Experts of a small language model.
Size: 9 layers, vocabulary 2048, 42.9M parameters.
Below are experts of layer 4 (counted from 0) of a mixture-of-experts language model. Rows are named router (the router's row for the expert), up (a neuron's input weights, with its number), down (a neuron's output weights, with its number) and show model dimensions 0-223. Each number is 128 + 32 x the weight over its row's rms, rounded and kept within 0 to 255. Numbers have three digits each.
Before each expert's rows: a language model's description of what the expert responds to; "mostly gets" lists some tokens that are sent to it at least half of the time. This comes from a sample of Wikipedia text that the model never trained on.

# expert 26
What it handles: Scattered word fragments. Miscellaneous mid-word pieces and short tokens in foreign names and ordinary text, e.g. prou-d, art-ists, Cl-ub, Osij-e-k.
mostly gets: " Europe", " Part", ">", "ij", " art", " eng"
router:119125214124162144138125173109161175168139186139152094183153137131108099129162130117087056129151103130080166164081105115112139107131145136128141200137170116062082150139111111086153126130146120130170153126093129071104130093103128050086125111134098075070140122104105104135089088137129103127158192121069094208090088158135109105091146076100168134158095106177132151134183121179174087095137119144157087129079119109107153095145072168102149107112123170093141083093126076140079156096112088199111094159120116132167076131176170160162128180133129155155112155114106141090159107174143094050115139171105097107138165148131149205114127174137110114124062137095108142145128128165158115144091
up0:119129096103086105160125037137096116119151092106114118107075117094061130166123148113123134190144183151073108120123148073137118167188071183134132135181076131155124121142169115109145091153120111139109119110102140094096106177165193183114149170162199137143127121115161171128170159068184120133087095118128129120140137094136157174145111195114105076113161080118132101160090127088089194128124134078159148127142093075168089196137117123065143116142145136165105180151169137189173070153127130130162157084129133145172151132123166134066137138156120106080131142093139072105076148096126086164095100093076126159161121093109080054192102107142146118130127092175121150114130127100099109143148
down0:119178116102168130075162126121156129077122195110113175091144174160151096122121110169128073137114100115113144161087157159139129153166198144146090065123126197049147175156133089096134211110135167130122122139114136145163104108090113124124044130107125085134124141059152144151125091068147170092115114116108168124188150129141102111147101189115129103101118087136105157112089166195104099106185148074132175118086177183130132138096127093143137150076140160146103057130134097097080205169123124145141119150176119135145160168184125104130083083125126183143120155123091139131183172156096137145185177109138200150123152199151145121138140128089119161117112143158147078106149120128109148089154

# expert 32
What it handles: Of and pronouns. Function words inside prose, mostly "of" plus "the", "which", "who", "it", "this", as in "80% of the islanders".
mostly gets: " of", " other", " who", " this", " which", " it"
router:092158121090175152147094180154115072114111100077055132177148129124151181084116113119116143146124149146157139103085104135218118195140131106129121074144112087117148079144154138153117142203112130158090077130132108162119115142086119176071181107174093213107115112083156193091091134174111099083126127131126217091134171115131176154108093108129116147125112124122115137171087076120060112065148163104115140141124156108133085105189118121160171126137148087112110184117111084135143134156163151107115141073163153115083114102064149098129131087168143163081104105100121106133111135129111081151132157162129136143148186177132106101191141165174120104122116084135175151068100201101131120139160
up0:113200147053139143159133165145114146111099123121136110101180152188077140090127107098121064132084185110113101176148122150173156111089144105078139097187159155131110131125125124136088100206124130104066141103121059128143174125099131158093155101095160135081164057095139096108051101063144143133130160160161128075130172109166160135153082159133095151134133169139170121122145100109097101117074170095121140102113130113138089083159094130162153094154160122095190190095137081136153144100141160092116180106134162158133143112093152079123125090100100145142108078140196106129194091117178105131139142186136123132150104199161095156172120112138194150120158137129093124088136178168067093122106
down0:124146145168109173080155155115035122114123124097126095170162142153129093075136135123168122066115141071064130197082098113099109117074168076166114134109092113170156138068141127051127139108151131163180195139116175170129159122138148101101114117106145156197092127112093163055149084134119146121185148125096077098145138133075105119149137143091163151138197125124064151211110119139104124187155160115062152105130099174151097140162152142161102153172103128122120104143136077118160129154098133139106071198138136145088105144111101166078107144123162053159110138109116172117086149192094115112114134105125074131132146156142096104103102143101107103126154160114158152096162116100193161099140

# expert 4
What it handles: Name and word fragments. Early pieces of proper names and words, often after a capital initial, such as Christ, Jo, Geor, Em, ch, il in silver.
mostly gets: " Christ", " Jo", "rist", "idd", " Em", " ent"
router:111146215104158099154143149089169148168173209143172079142162119117105106131155126147125089152150113150114136136070131110101134083116140097100178190119159115055101119113121119089174109135170155117178173150130114079109160089084156073100110110129121070090145124112067113121083091133143086152171182081077087188106110184166108114094128063103118140122136096175133174146194113156151101098130097134201096151093134076116154118138101161135139091114151191098157105104136083136067157096125116175091116172108136105124113105188181174127134149121154171129100157128106121101160121159170098072128146175099088092159138146137154200094117172112105106146097150093128148150105103153158139177105
up0:096137145157146148077113129143178178175110161095132173129112071139141147108141132136111127085165101135153082157141129089128097130131151127114193133106090162181107111118121040188182050140171083128134077156095084174190184136120087176155079121132151158157108071170099112158135141128061115139134125096131169122114132117129100136089093120148130105107136106077120089105090152140137103117116183199093156080175113098200096127048166140112125080169122155118136152087149117127158126082109111130132146105161148129147163119101123124129117131100142120194150133159120067116242192137135162126091171149097144187107114170116101084126068114124134108160112116174114098080155117108186120156114
down0:164124080119153097159127129176153116039109132183161092115168108107171132154100149154102146136175123076088123131138153127087133116128205137151083168114105080119055104130155132112114143156199056096160128151125143133079193081107108108105111096085111147143132119162098162148112083092112167074144145150137139110089162115143075120118094095169117109172138083120118172074089113113098112159194173159122104163200135113116138142129175085144153211099125135143164065081093138113128139128116123075104127157109096126087171106162120149145217117151087125141106143144153075113115130101088126144101146084111066124122174155128167098110139106170086073133118151123080145099145111124227104116111

# expert 39
What it handles: List dashes and ar. Line-initial list dashes, the piece ar in words like altar, ulnar, Beitar, car, and articles or prepositions such as the, to.
mostly gets: "ar", " car", "-", " Car", " var", "ars"
router:124199122166085162138149131077160197154107163096157144124126169095110116092184101172148158120144186078154123117108129106149091173160167154155108132118157146179122134074127155179160122082105119144145125132202114118131157094103120128122112080139167134138113086144116140137151082148114172149128121099149104119083115126135097188190134103142127121154128087132135097129046184156158061200085176155113160156073121139109096139121131129134113133109086095202172177154111130063130137094115145106138134084093124129145130255178070156100139138102110127156086136150124090164070111133128112111065100156170101131137112139195115104082065113139118118113097139098170130158098149098137072163094
up0:147176090132074172092155183175082112138124095128162136161070076133176143121117106045097098129088129117158150122146076134089040119118078131140156120178106131148113131155159125151061121170130128128123148123161172131117138109125152132120107119153162114150093159066171114145140113126133092109152089065168153129128171176155109148117111088153128138165152137156142096138097165142106091195084121138152146180133124156095100175175133149089151149119099123119107156118157221128087115126134161151123099130123118129096160143202091134102063140159188138122089119162159153153172127147088161180181108112070069065130114178161122130200049136161128155110110145102151164106083190099111091085091
down0:138115119110090067175179158085120145108124124108097052158111138120091177096155151106083152127147110110150152099106108106081082110076109134148162147132088120151220093121118058122185147149134099128122134093134186159113121111141151162171104114172116185045114135095098131099071107153126081103135120130190108169124085130115131078106131108135126121139158179178114137086105097154073121135079158096096130153149158163153137078109200108095156132134110089074179106144119102116143108156148130149112122075092094166106178130152143172154113164095142117123128169127160196179167152149056180141121149126097100149171127109101100091193121151190142121141105180127147045160136145168126102092067

# expert 42
What it handles: Years and digits. Leading digits of years after from, between, born or an opening parenthesis, such as 1 of 1847, plus table numbers.
mostly gets: "f", "1", " child", "2", "0", "ength"
router:105146167072119159128153172119121126110143136130163249074056111125087125167087152106093141152120122053159106069133115112130094142104114113183170125187173120171137163134119129130103157127121127087104149087122165077103114134102148099094154102199130150085181127152170102154081088102199115196140146115140129133120161131231134103113150187130146157071104123109086118168141108105074112094114107184146064120153114122147126120134148171195089090111157162083160149121123122100111138164084128114155058184152130114123131093147141098160114124158158100151124129148090134139109157152129090101086144085208114117091171116158107078142154118084154145070122112110125180121151116127093130125078
up0:108143102106111149155134117138091101125125126159102159144128135144161174085140157089117204153108121130075111108125112156156118115084107122131138083116180149169098166111119156161154153120080168123115078132133090086119145172132158151073147080122106156168156121120140161152136119050158104127146122113229185126151168152159117211090207181114144132089076108162095061087116118129096137118194201162113162184108120148146095168135166125106135120115135186157137114188150161104120199146097078135144126147101055136136101188046105097132118128101100098165096035181183128124164128123147134113099105094134140133096076121135132159146114142122110129168066137105164137123112076115107145134153
down0:137132070110136104135158105094154187125152181148110144155138141142103139119144168126121111078133150124142140128116109150133152125125102117119106130203088134166139095149090118148106047142084082100175147166095092141124099105132147116130086148078136144162098099149143144145137131132085097203086177161100144164149145155135120181124098108167130147137166090161133073166046154136131180065109143096106099088124222169140101147125167157104092072147126127081160148100182088133104208106060118171141153135146149166118106155117097104135159116129094076095095054087116099100093156177097128149156121089129172117126133205100135091156105142136173079112147142150078161196137113128092162092042

# expert 11
What it handles: -al endings and breaks. Word pieces ending in al or ad, such as Eternal, portrayal, deadly, plus sentence-final periods, paragraph breaks and table pipes.
mostly gets: "ad", "al", "st", "\".", ").", "als"
router:111121164113102172170131106125165098192116036098125087070123130120148149108116138185132141134163140156165141127170067127110159124198104128120120053122143150130097070117077106074072089169148098137117153128162146074132208135148177089159043164106125178130116120099153085146096089096119147114066135164131084132146120180136121174151121174098100144175189163132188107133175112153178095111096113086099121186176155090117111119114097122150097144064172105115190114108130172107144101107104179098164131171159113133109140068141122120101095080123153127130137141117099105117154133097121190121087072135117101134109154096138132144118172126086144159116126168093082133146105222123139110115144
up0:147109117097150142238105083139083101084144065121149098137108118082135102116124081128126172150140118158149086135144144085118163128144122160132105176128137124149084162132119140097129065093064156139139132069159139148155123165156144111144083152096193165140082148090143169136133049092110123092010073152181168150164135143189125113113155162134158090171150137082189106125136136128147095145100107115171185158121108152123127130115098108192138058117082107172131145124127147131053107097120186199148166109164104114103150095144108113120127069103132060124154145107078129122134171139120086127141091128128096161128075130081069167196147134085180134144101153117140095126121136137125116123150
down0:147089118061148147146099159103122161076153158125157186114113093116182142078157154119160126135143106115078101131091145116134138028114116122114118127149141122156101106150143158142156134058066080115136110133125099170180116143111112107105167143141119075106152128156177087113078129127115150114160139104105109143173148072150123136124144194107135130148106183103167145143164120075147113089149068082156144089093107172145145153098168166166110174125111099093186129157130082129170134167124147172107161110172134092108112113182077134195154153158156132098174148122084174159106150111135051090136158099155108088182180196161100163142195104125164125127110174162144149123174128107101209196177

# expert 60
What it handles: Vowel pieces in foreign names. Inner pieces with u, ou, az, ud in non-English names, especially Japanese, Vietnamese and Arabic, such as Fuk-u-oka, Ab-u.
mostly gets: "u", "uk", "ush", " out", "ud", " Af"
router:094074106108134102108160111148139133130147110121110092137102138100173118123082116130170131134136130093113170139084156080104144137117138141106144146144152107179193143171123130111154080105148129119111133098130144184170192172184141155126060143145094104153073159148061099113100084160153098119103122138106143146122163168093106060103176113130133125141139096099102171117098128099115047159145129129134141172131117076170134081134117102124203158150143190047138120132100108236126156106089091092112213204194151138113104091131113093064126151129131113099162109184120082119088092144184062112104077147129130162148161140132101113212164075108127100153133146151161147121129078123148107113108
up1:122099092164173070125176154108103128093151133090133096105170169065105123186112144131114192094096186164118107117125080075123146136157176127130135122128120149135174133108094098170082080150102142116104077168161204218111111185185128148103135148145126114154108182117145071144154063097124039124125117155157157149176190116137128107088157142097148180132129104110137118113104032058079111146068097162085130178136115105142116145142179113083159187153136169096100097128141178181151151125104152159150154101175107148067132156128157071113164121119102137122158081162128116152141087160143175140095121182114126139111106080145165099133128086100122101153125135121098119141161142090095118127140
down1:142137127134175084142127122117138089128141134097132143178136196090152104110074158129118145095127168068088134171086094112165085159092175153142134117102074124133163182111079137167116132090156091173171125108120176100084142122103144142110114082115052183151156166102167094121123099086157086140147141171202143038165145070114171090121112153116174132166073128124091153112122077109155133152098046164128124164083117154153150115169150160155127109200145135098122091172093091149128161136131083195118142118200168183116105069126163150084097089140138163148110167142161098150112126142126145099101145175161122173142138090084162093163166101115119119093074178136149134156146099111135085113172

# expert 31
What it handles: Name-internal word pieces. Middle or ending pieces of proper names and words after h/H, such as Olympiacos, Brazos, Sch, Hol, Sal, whilst.
mostly gets: " Sch", "os", " Sal", " Hol", " des", " Bro"
router:136138099149112158149081058123144132175172138181126089101158128091187140143075152150199092151187151126175076143066088090130119147104135050120150169138146104097173127160139120171140140169126139109138147145101108158153177116122164131172069145067210152132207117111129136136158121166154169100116143095144098110131097153154086077120128149139187176134057110111146145131156132083120098050172113125155101142070092131100100130139158104143180119184194116134101132139151095125125127065139120154088099121142122100184145114154103115151088089145075134117114132169128091163147099109112163113080155168109146151112101102140145135099140134122198113165103098135089088210127146094138209137159
up0:120115113135062048124122115145099137130117118124116050104166082120127081119117198142177124129100160122150110134091095088129168106136134166126128143147081108172145125133130075171084129154117079109125147161177046162153100115150142134112076091158087159101145121128127118055090092149143154112068137120152138070133104175146159133149110125115095166082091188106090092129147148136126140198162100138097121086151106133094134152128089141144129131115137138107159113087173175165102177171070153100152172158150131133129108139156048139142099018109101169099179173094117120104087097130108112142122182068116077145087158218084114119129138165151125116163089112151167163107072099098132103119165
down0:113096133124124100151124165098147109166192069142105109113220042145125168148105132106159128123149152167124131130132087114135155149130128100116154128132108128191128137114108106142059124150136177131072070166179108142146062203191077125168132067114157169070149173143140096153104116152164156154174112095116161127117077110132123192173101112073200145105154106203131146143166150156148094106139145098108138107123149162151157120146102111184144128116118089147104136123105113136075144110058122167126092132141116163152109142152074152159211110096122083111100075136080098087111102074124153149132088050117081169122189086164149086081155124103135113135173126152161125103133121127073147134120

# expert 59
What it handles: Infobox m-endings and labels. Word-final m, me, der pieces in names and infobox labels like Full name, Order, Gymnasium, pm, plus list dashes and for, to.
mostly gets: "m", "mer", "me", " until", "man", " Born"
router:139148114115127119120122090169121117139140128113173170099164135149117137039151080105086098168121124114091127190152145115157078102141133101196123116084113098118130097100165117186106154141125114165108142149098106123206066152143143123154090094098149143087110191105140109109134194115119113136100111163140101169146135155189237130155102122087130149064081125130126091213126152127145129100120139107202130065132112117137070079085163127097139129202075156189108157089172124161109112131107115106166163091161140149051182149166065124058104149155132133168106151133129128112088138111144153171071141087095153165106170120151127145092142151161152156137121189128156123125170121153141113091168
up0:099133158101121114156169107111110131115146104208158133134146140161139150092098111164171176099060145105124130134139152118167135111141095116157151124142101143078135108108116086088145145156096134148074177100104121103199113172088100129137128113176152120113087093133178100065121130106108140115075138133131161101130169153189149148135119181190105178130080179103112065195130195095130116195130081171142086142175098191094076128136064114169107083117050104157122132144134066066087149173125181110154152128146123130114137119117084124095129131120043170208190093111126157115134150076147104145112188159111151115127154145083135113094108116115207144160092101138148111104127165117149114138113
down0:130171117164092144159144085098146110167137148105125107101096121122160133128138085144180101112086142188056129139127124144105039130136177110113099118091160126107166122123054080129159108149160153196165204140185144138110083147150115119159193197127096130141115167131097100126149114160141114086091098070136129131082173127197161119126181135157099150115061142114096179146121148120122152162148135112117154110109117185127158073178092141131159116189213107126194132121152129123103152133120115126166084155108055148066153144142151134151054148122105070148126123049121056166151134135117160149079121137164112159141154099161123116171165093116082051126103119117114133126129124110170164121151

# expert 21
What it handles: Mid-word suffixes and prepositions. Word-final pieces inside lowercase words, such as ard, ess, ack, ult, plus short prepositions like for, on, of inside running prose.
mostly gets: "ard", " Part", "ft", "ards", "art", "ess"
router:135152131150095200124130105116056075136095119126073151085133090158134109113135129166161133156126151088112202140140124126150154090120170152148086127074155131119109106129132160146159066145174152173128107126111158132133092113122172141156130166148085183115104142118083148146118182119170139108114147099077125175171159132184202135154128130169171106111117145212100125154111089136109134184128172152184126031153031109156137140139154100132143143124098209097135102131129148121116083148062143104199123062107161144036129137100115160092182097140132203107147110117109172121117099080189119120142188137156120144133122141145115130118107092142166139113123072115101088101123122143152107160177
up0:135128159128113100127112075116111143101156141150142156103088095133101118147173190195162194167160101081182143170194124138144130160197090154147135167157150123122166134163120142111127073145194165047124110097122145114166095164139153187129129167136159113133129153098060143049131124164096147092150149126111122144129123076151131124201150053154083090057124117169137158158104115143108172145140160126159146113123057167105131155150081086171126119158086151167122142151170156110114095131124126089123123167120085155134162122099131107159156056130138139081222117145118200144121140072107105104143160151105135139127089102152063168116073146142169120108113130158107129115154143091172179166169
down0:172159085160170165127165171160072159074118143161104127156151111144160080120137137193100160147080127112131144106162112147102146157182117160122197144164111142088090142047138161105145112150107134150197128190153145125159080134195130104144125112100060138092146088152076165138112160117066135196071116135184154136159146165174089096134077119116133094137207142140081130108118143139179089119142103144145133151122077163107097111162136157117122095158161173172143128145100189166142155101141134064124114075156096081138087145108106108083135155127143119159162095105119145159089172085158185107113106188110146154131143183084117124104176139112108103083150109088165129192104105112105092112065

# expert 48
What it handles: Works and their pronouns. Words like album, song, film, book and pronouns he, it, they in music, film and book descriptions, plus first letters in titles.
mostly gets: " they", " album", " song", " music", " They", "bum"
router:164111122163123148173185159160106118083130154169091166165162155151106177130133107130131157138106150183119123122201103100135120115185121096115071062177143135149139165112124209148106155096116135154098161081107146148172078126106145212142144112093140120128149139138142120099103177121120176089107092108210159086174092123164102116077181143108152098144150151026135126132168116045127146146129100145063093060149127144107124127112143200104168135089096116139131139085092143111144154139084124095120095083121123139100179146059111138116141074106137121110153120132144147105175160128122069081129141110175133178183110138151145117148087146172065145167127067157192130108179103126099129129138
up0:103192109157111107087158114161136101089158160152152149073074155147118108115107108092090127124130124152152129127149140124150105185163110088131118124128130117149119133117097185128125167131091137093145132126090111121149188123128140167099094040113116139124161185112126064155144104175154127110106179140120102102095094172171135130068123091204116102111157173069145079155096090170157133133121119096141114046181121121105120140111109172133162098085076137170093159167134100140080156125121147077124154095116144129097189132091129115087176121126137115097150095111088126171086069139135082120160215058134202166163110169103047108057134126149098143106107140154138124114139143146032121065149
down0:100129114079082163105152138072122194177139154125107172132128051165089087120154170101112143122138164095087083086158132065141118147102089125118160143107159129079126098180141099115100172064113133090114152036146164097097096103126178136093135099140115141161114092137128141103091123070168094161156107144095062159084094120120071121196156084158141192146145046143169148147113139116209147123154064099149188082114148181150145094115155094078043173171132155129144146161115162056113106091145125147136107154113126151090123157162109117113099127106081133155121101178144117155070105075099094140136121121130118126135134156107076163179112140133096133115145124122149123156142141124127064120117

# expert 15
What it handles: Headers and paragraph breaks. Paragraph breaks, list dashes, and endings of table column headers such as Category, Competition, Description; also sentence-initial This and but.
mostly gets: " This", "|---|---", "|---|---|---|---", "itle", "\n\n", " Country"
router:126172151125084087150116147093115162136120097130069091143121163107093180070114132116117144134141127113085146081164092115099188135123082183113049122081083135189113085116175124104123125189098121175134118160162105159131163089157100150112173152109162114154161129099154130110123107132089098167107099076127167101100156145088125096146176095078107083142091137104201156109126138182093137155161149089191172157098098151171092108121146115135139089154123132132196124144103159110109119030141151099164188125065123130156130163074093152138143136119083100146072119155071139106087156126138083154086162056060086169195099137123155126106126106135116128131163139088165084139158134091117189142126
up0:137105118169131108148098121149093159099140115098141158069114158126165140092084129074124151120103178099158179113124153139104139087113105144095148178155133041108114095100150091080072105155075124128105160102158097118131130099170089111122172122157128103229100186111188162168142207104137129149048104093102141118165125191133113106147145119131129150109142163202110116116098173114131173120149134152120168083140131139143153121147100067135152137148164115093165136144204123059136115060145156177129148093124086159143114174120082089136141160108142107087120092121101170127171181123171108167130120098119123123154160205145122133053131132124171095091158135112074070067126170157131078108148
down0:179161120106158167125159113126141151186093158148102144138144121135133110143186146174085166113086130131106125116170162113102110131178171149166073168117083161091126125131117134129120147156144181112114118149135142134159107170104100074135085119171137162156130133097201162143150161196118172104149144207137144124102143123146109107169088086113093035078168148196088127148117092112100113124110078112166125147100129143148177125193155179092143147112088161120122082117062123082107172113160135109122068079134092124087107083124145136170167129160156101113149159066179151154138116146106094172155122099119182067092148134105158070118098111076136140103192102103117106144190194119137121037140

# expert 25
What it handles: Year and number digits. Digit pieces of numbers, especially the tails of years after "2" (015, 019, 023), in dates, tables and running times.
mostly gets: "015", "016", "013", "019", "023", "025"
router:096143193126140139148094156096168180164151151117156045172150136138106090154171115130105076108140102147097168152075155118114112102148152124122141226176173103081112154094147104108169143110104113105180149137111152068067147121071131080115129109131084067077168127120087118091098093116118098100169148141077080209086121158148090097081148095100167117149104092195132101146157137154167089107129118154146095127101128081107149097122069171090134063132130136099128093087104072136080168114152107167115105137111137155127061108176177135150116161124130129141107150120130149083157112162124141062091128181117083101147178130117154179084114165102109108101076150081112171152127137149184135138101
up0:123116128152099171107153093113104104148167078090126121075116107096160155161121139161110192157161127123132086091165153122179118069124122157099099084129121123125174108103166100178144126145094142134071173138175087152176077115162140186145130053111166112160127176129123147150082093144099138162148100176214115098155106114087177182135112114135134119130150107137119076128116103114115140105153116132140151115129114149144084152131105155172115161143153212183115126112167120163163177158062119134102107155162136146201138172078139168104142122159162101089090079147118139209145220099133066118053156109141096155131125154146092077132127141145228125144174073153136140105118122107134090121088
down0:173129123101154170115132201123124155118134128147159120149124115124174149131148102153131168105116176110130146084147161089135139179146182117076182159150135068132116162134129159131152145124204181186101075144138128150204125141097139190127133094182080087155138080176182111133187146080130103098061116123178129145163108137037140163125166122134119117149142116138127175167099146124183171106080146162116103121142068104103170174110089105123083091162195085125144152116094094142154113176123098104152195167053115123086119099149136146153108103161081134117113150125094139125048142091064187092125155119084152119162147182107148062132100098132114124146133163118109144156143162126121142068134

# expert 2
What it handles: Proper-name completions. Final pieces of multiword proper names for leagues, countries, institutions and places, e.g. Premier Division, US Open, United States.
mostly gets: " World", " football", " British", " International", " States", " local"
router:197104084149135135054138118105109141153132136095108165083123113151121099204170148157100095160152171106089117124148153136116109153100089171160138161159114124110072143095149136155090142162098109115123163171135145130146138135086115195149110149129094132131149161119120094164116132185084121191090093165067162115093143081132112141105080156169111076144135140114154134067124137148158147096114128112143117126157092155043143144116140116125178100128084178116090140083167110165139110133133176120091130120204132107077147178136152148110062128133107111095137089060071118115084137120044124143091127095159132141109100135109122089138137150182117159195071145068038147146132172086073155091050
up0:155072057111150108095114095095141131033147092098129118102117090151201139182129126125148109103159142079107107096136135123114153102095082107159104174161062108107124126049117096121123110169075099100095153107129128154108099160145113161153198122143145161128068162147179167154125154163204105128051115079172125070113078129109163133122135168111104131138148130122199154118100131102087145191110102170092127124130133087107106086153088136171157110168080139148093142125193106122153093094170126162145090108193134118165099139163149071191123183129185122106118086138058152140093107143060089141109138179112121110126143140136151123157130122164147102150141081085137141119092110124129185165105
down0:147067099179154177164172153100091090108120150156127161109184129066086131153138091138131127100126106131158103087118140114140084150102098140114149165079107139120069120138140128115126125124110163133120144112148168112164127128141070120054113139146157112130115129120160152101197180138131180145162088151095078156109145154166177173154147092167111149073102169108059165142133087045111075146151145107152059114095163159166150168145126124143100156159175114080143125101123109116102135125143126147140125173131165141196146154187086182153100120094226161116221104127111113078095107149142115066070113121156137173180172118158125128144133156078128105094164106085065195138150102140094124118138

# expert 40
What it handles: South Asian, Japanese names. Syllables of South Asian, Japanese and Arabic names (Narayan, Samurai, Kadamattom), plus words like killed, murder, slavery, death, Japan, India.
mostly gets: " Japan", " death", "ya", " India", "apan", "--"
router:069126131153142164090174070132218167075106099158064136168138117143136131125102167111127090133104142165105109086169148118145130161112178112176127131111091109171149155138125156118114111116167098158124125115191129137126167159191119162159110149173071077137137109125158179143116129079116125118085128214146181140087130090175159125086100085116152137173156082082114161128146084133105107158152132149073142059179103073158153088126153143106161036134134096108101087136147139149104084121141105097163161160135094172061111088133164114118065149121108142124172078137170167133090119112114118174145200071128102148139136121179146144121108085068166092149124123130152094106194093132142106128077
up0:190140100055127131107185073145164146128135099133177143109175131112098123150187195104094103110167124161075078139163136177165100083105134172143188151071114151171125097154115121123117094139117084135092162090125097113115082167095103142154124185115087142189051143059151167081162098118156088148144146153172138129113158109145109076083147116058129155137159045179176063109061121129120164176185125186196110133113147114133145198151137120135121140166066095114123119095115159133121099083105178122142172137179115111115115104141125108121094139118109176085116091146074142144091119117139168097146149114160118123122158134083165109141105130105148062115097111110157128091135109136153084146134
down0:082101141117086151149135118161125118193174086159122113148118135114136081165168108159094105140115147072194086086164175147120108082164147160103085097073147095074148118222135112120086161118196065151119128089161112115112138099067116132115072117172120117182079148144156090062113094175146162121160104096116107168103110111150124165103161148189105218121136122087198128176208139107139112177157101109154123156118141149196102137114101124126097101154088126156168168132149124129104147165147108175170187139060105125137156125148173097159131128100101141109129103186131089090135152084099078132187118130139103104118126133155147157122104104166173131123160090110126169112127092140156162085167

# expert 41
What it handles: Asian name pieces. Syllables of Indian, Japanese, Korean, Southeast Asian and other non-English names, such as Telugu, Indonesia, Philippines, Kazhdan, and India.
mostly gets: " India", " Indian", "ya", "apan", " Japan", "aj"
router:074087134175125167107173149106187143112122074105070197144088052096099128143155130106108133134092141126155124156125168142124151150114163163162131153140081117175108139172155182158173059117181126176133154182200107114167182181158138160166147209100124109136043137115121115123141110117122068085122111157187133115097147159111187146146093141140139153187141124134073096145107114119162104186104161122105191144138121106175183110128082100081091105115110146126138155101117135146123098097155143124110149156074164169115154122094081140155104117172091109107117114165216155131116125098131160189087171097090122097097112151118079117141125118113092122109118092183164143116161145157158063137156
up0:125160101111100179084086147117064168129147102138172141118131085115096105139088110073195186164114159119154058073140071152112127131127137141102155144089145110130136179145109137158091154183097084137171124100194101115152121074118164189132087137090169164088117167104139193097052122162081092142169130145162165163079141099151139150087093130117116113146090141106113108153133129072100041192190120138112094136138132122109181078204096152152116130130117105156133138114180103142166135097116171100130112093086080127114114108123149085095163105145064141100081131189184192169149116139140088121133089140147149126142086119146171109125094129104192144111123166115146138165120113102127088142070
down0:089125136117188180155143162169143178129068067139116127092121118141128090175141122160122131130130128144107142093129124104082161205029111219126150126132092111181067126096147099171177144121142139139177127182146096128110100066105153090164138151124150157114134097111092044130166138169108114117199117175172109170169192181129072123095111175120114151148141093142151089071096111120171097121118121175110111173106122082102154165045096120116160152142121144160080084138092090120143179142154157102190171140105116145129144121126165127148142153115107122144105116101127110152102162143087128175130120107112053145087127169114112163192154146139145171099154103113100132121135145108186099062139

# expert 3
What it handles: Word-initial letter pieces. First one or two letters of a common lowercase word after an article or space, such as p in pair, c in candidate, b in battles.
mostly gets: " p", " gu", " count", " ar", " c", " ro"
router:155114062154142069161111155102113128160136093071159106133079123120083118082067129140134154122180122170058101033163173127129169105129082081069177128144091172129087174157107149120141149114139140149095176166190153144096179094127142144140080104165083174149103180128128114149125156132142117209120146126108114157145111143107125153098177105131079129155125135189136172130178106164152124166121095133063194138080135168060128158128173102174133126124107127083130197078175114086123184131155126082108129133143111092116154098177114105145113102084106179112149128163090114146137088095118085078161140147160108118085139135074143142093126169121097136091063105102089081092154113141133120107124
up0:139129101119135103146115157187119114100132170106123172114167108097155168098171148133144179172105152112094121099176129085151131145146098118118114168076150118215155158137115080124063136100090145166074119163197133154124123108173173062139095125132115146156146108119150089150216158062066101122087103115161097097166116146107125108104146103174108138095113091159169191073162110135155167195111107164075135108132172135065135104179134201171092127120135065152129112145167119138137093119112102084171164151130103156104153168159145110165155084208115157112121102152104112093121164166116094137104158108188133054141113119117073089153124099129111166176092161182113132083142114145148127137156
down0:120097133118090144179155149128171165101150163206105115141114128098145119108110132135092134134135162131144143157131159124177119126118129125152173187124160131110115179116120111160074159148135124129194135131065134116165159135084118070062109107130179107166140095134115060110113164132126067152117085098088106180050122111128201176055124123123114156101109107156120124170115186219133144126135080101065124143139091049172108083207152150152141129107135095080111110101108119139110181147161131093146119096158198094111129134127119093053096112170121161160155163141099153123106196119103096129125178189186140132085131150159131088136175114140102139148091170114174116098123123192159102123142

# expert 7
What it handles: Ordinals and rankings. Ordinal suffixes and rank words like 3rd, 70th, first, second, final, top, best, usually before round, century or place.
mostly gets: " first", " second", " main", " Best", " ft", " third"
router:198041109116149106116158147151127137114110124164129130069117102124152059110112117162112099128157115087137148123212188128108169112099121118103123130079153148154135114117171131158151112112102195091135171066152100127134143145106136146146178069129064164158112121110142122116177135139197119166062118125137096093169120113099072205197129127142050161108093166145157116130166168073093231105185140102153131093143129164090148148084092140097104116152145144075173129118118183106090129102104161103160112159147154137149106133149137117158133050131165126121161136126137056102146156161139160130101146095160167149130148097112101149087172153153132093116160163068152094161160110107120072116097
up0:160102056170096105154130075129110142150080098084137111124098171185168159191153090110152111133132097143116124088107123227193190089129138159132140143140136120134183129097100139103130081114108065141156140091154105153119073159173086125185120135134122156111116113139170169120106171124081085170104125123084134111119135126132128136138099155091076132121091123115114098156146160079107202099149156131122147104118243086126090155141073061068093138080143159180160095143166122111097110151101130132117146155165160105094162096167115110124148118107138178173204099098114154159132187146081102141126064092106180162176141145175087136108146166132163102155114156149139147115166118169107134092147
down0:157077112134138102068152160087174120111175161103180139178129133140136094140128080142115144147142142080164201101105125143095092116176142136185177135153129176154190119158165130122103162113138105114109109089138050137148145076113106180105102179164109124060105126133170144142109089111126139159118137106117153089150119151180088092137072173169092181118119106173180165116110125171118056080095134130107117047105149155108113102150159144090159142120213139155158144087156146059144117134115069106113106137099103095103124151140118083103147139128170139139123139166159155100151148133132117119159133163119144045149063155110166148141123166031138136162128163081067140203105146158145136094138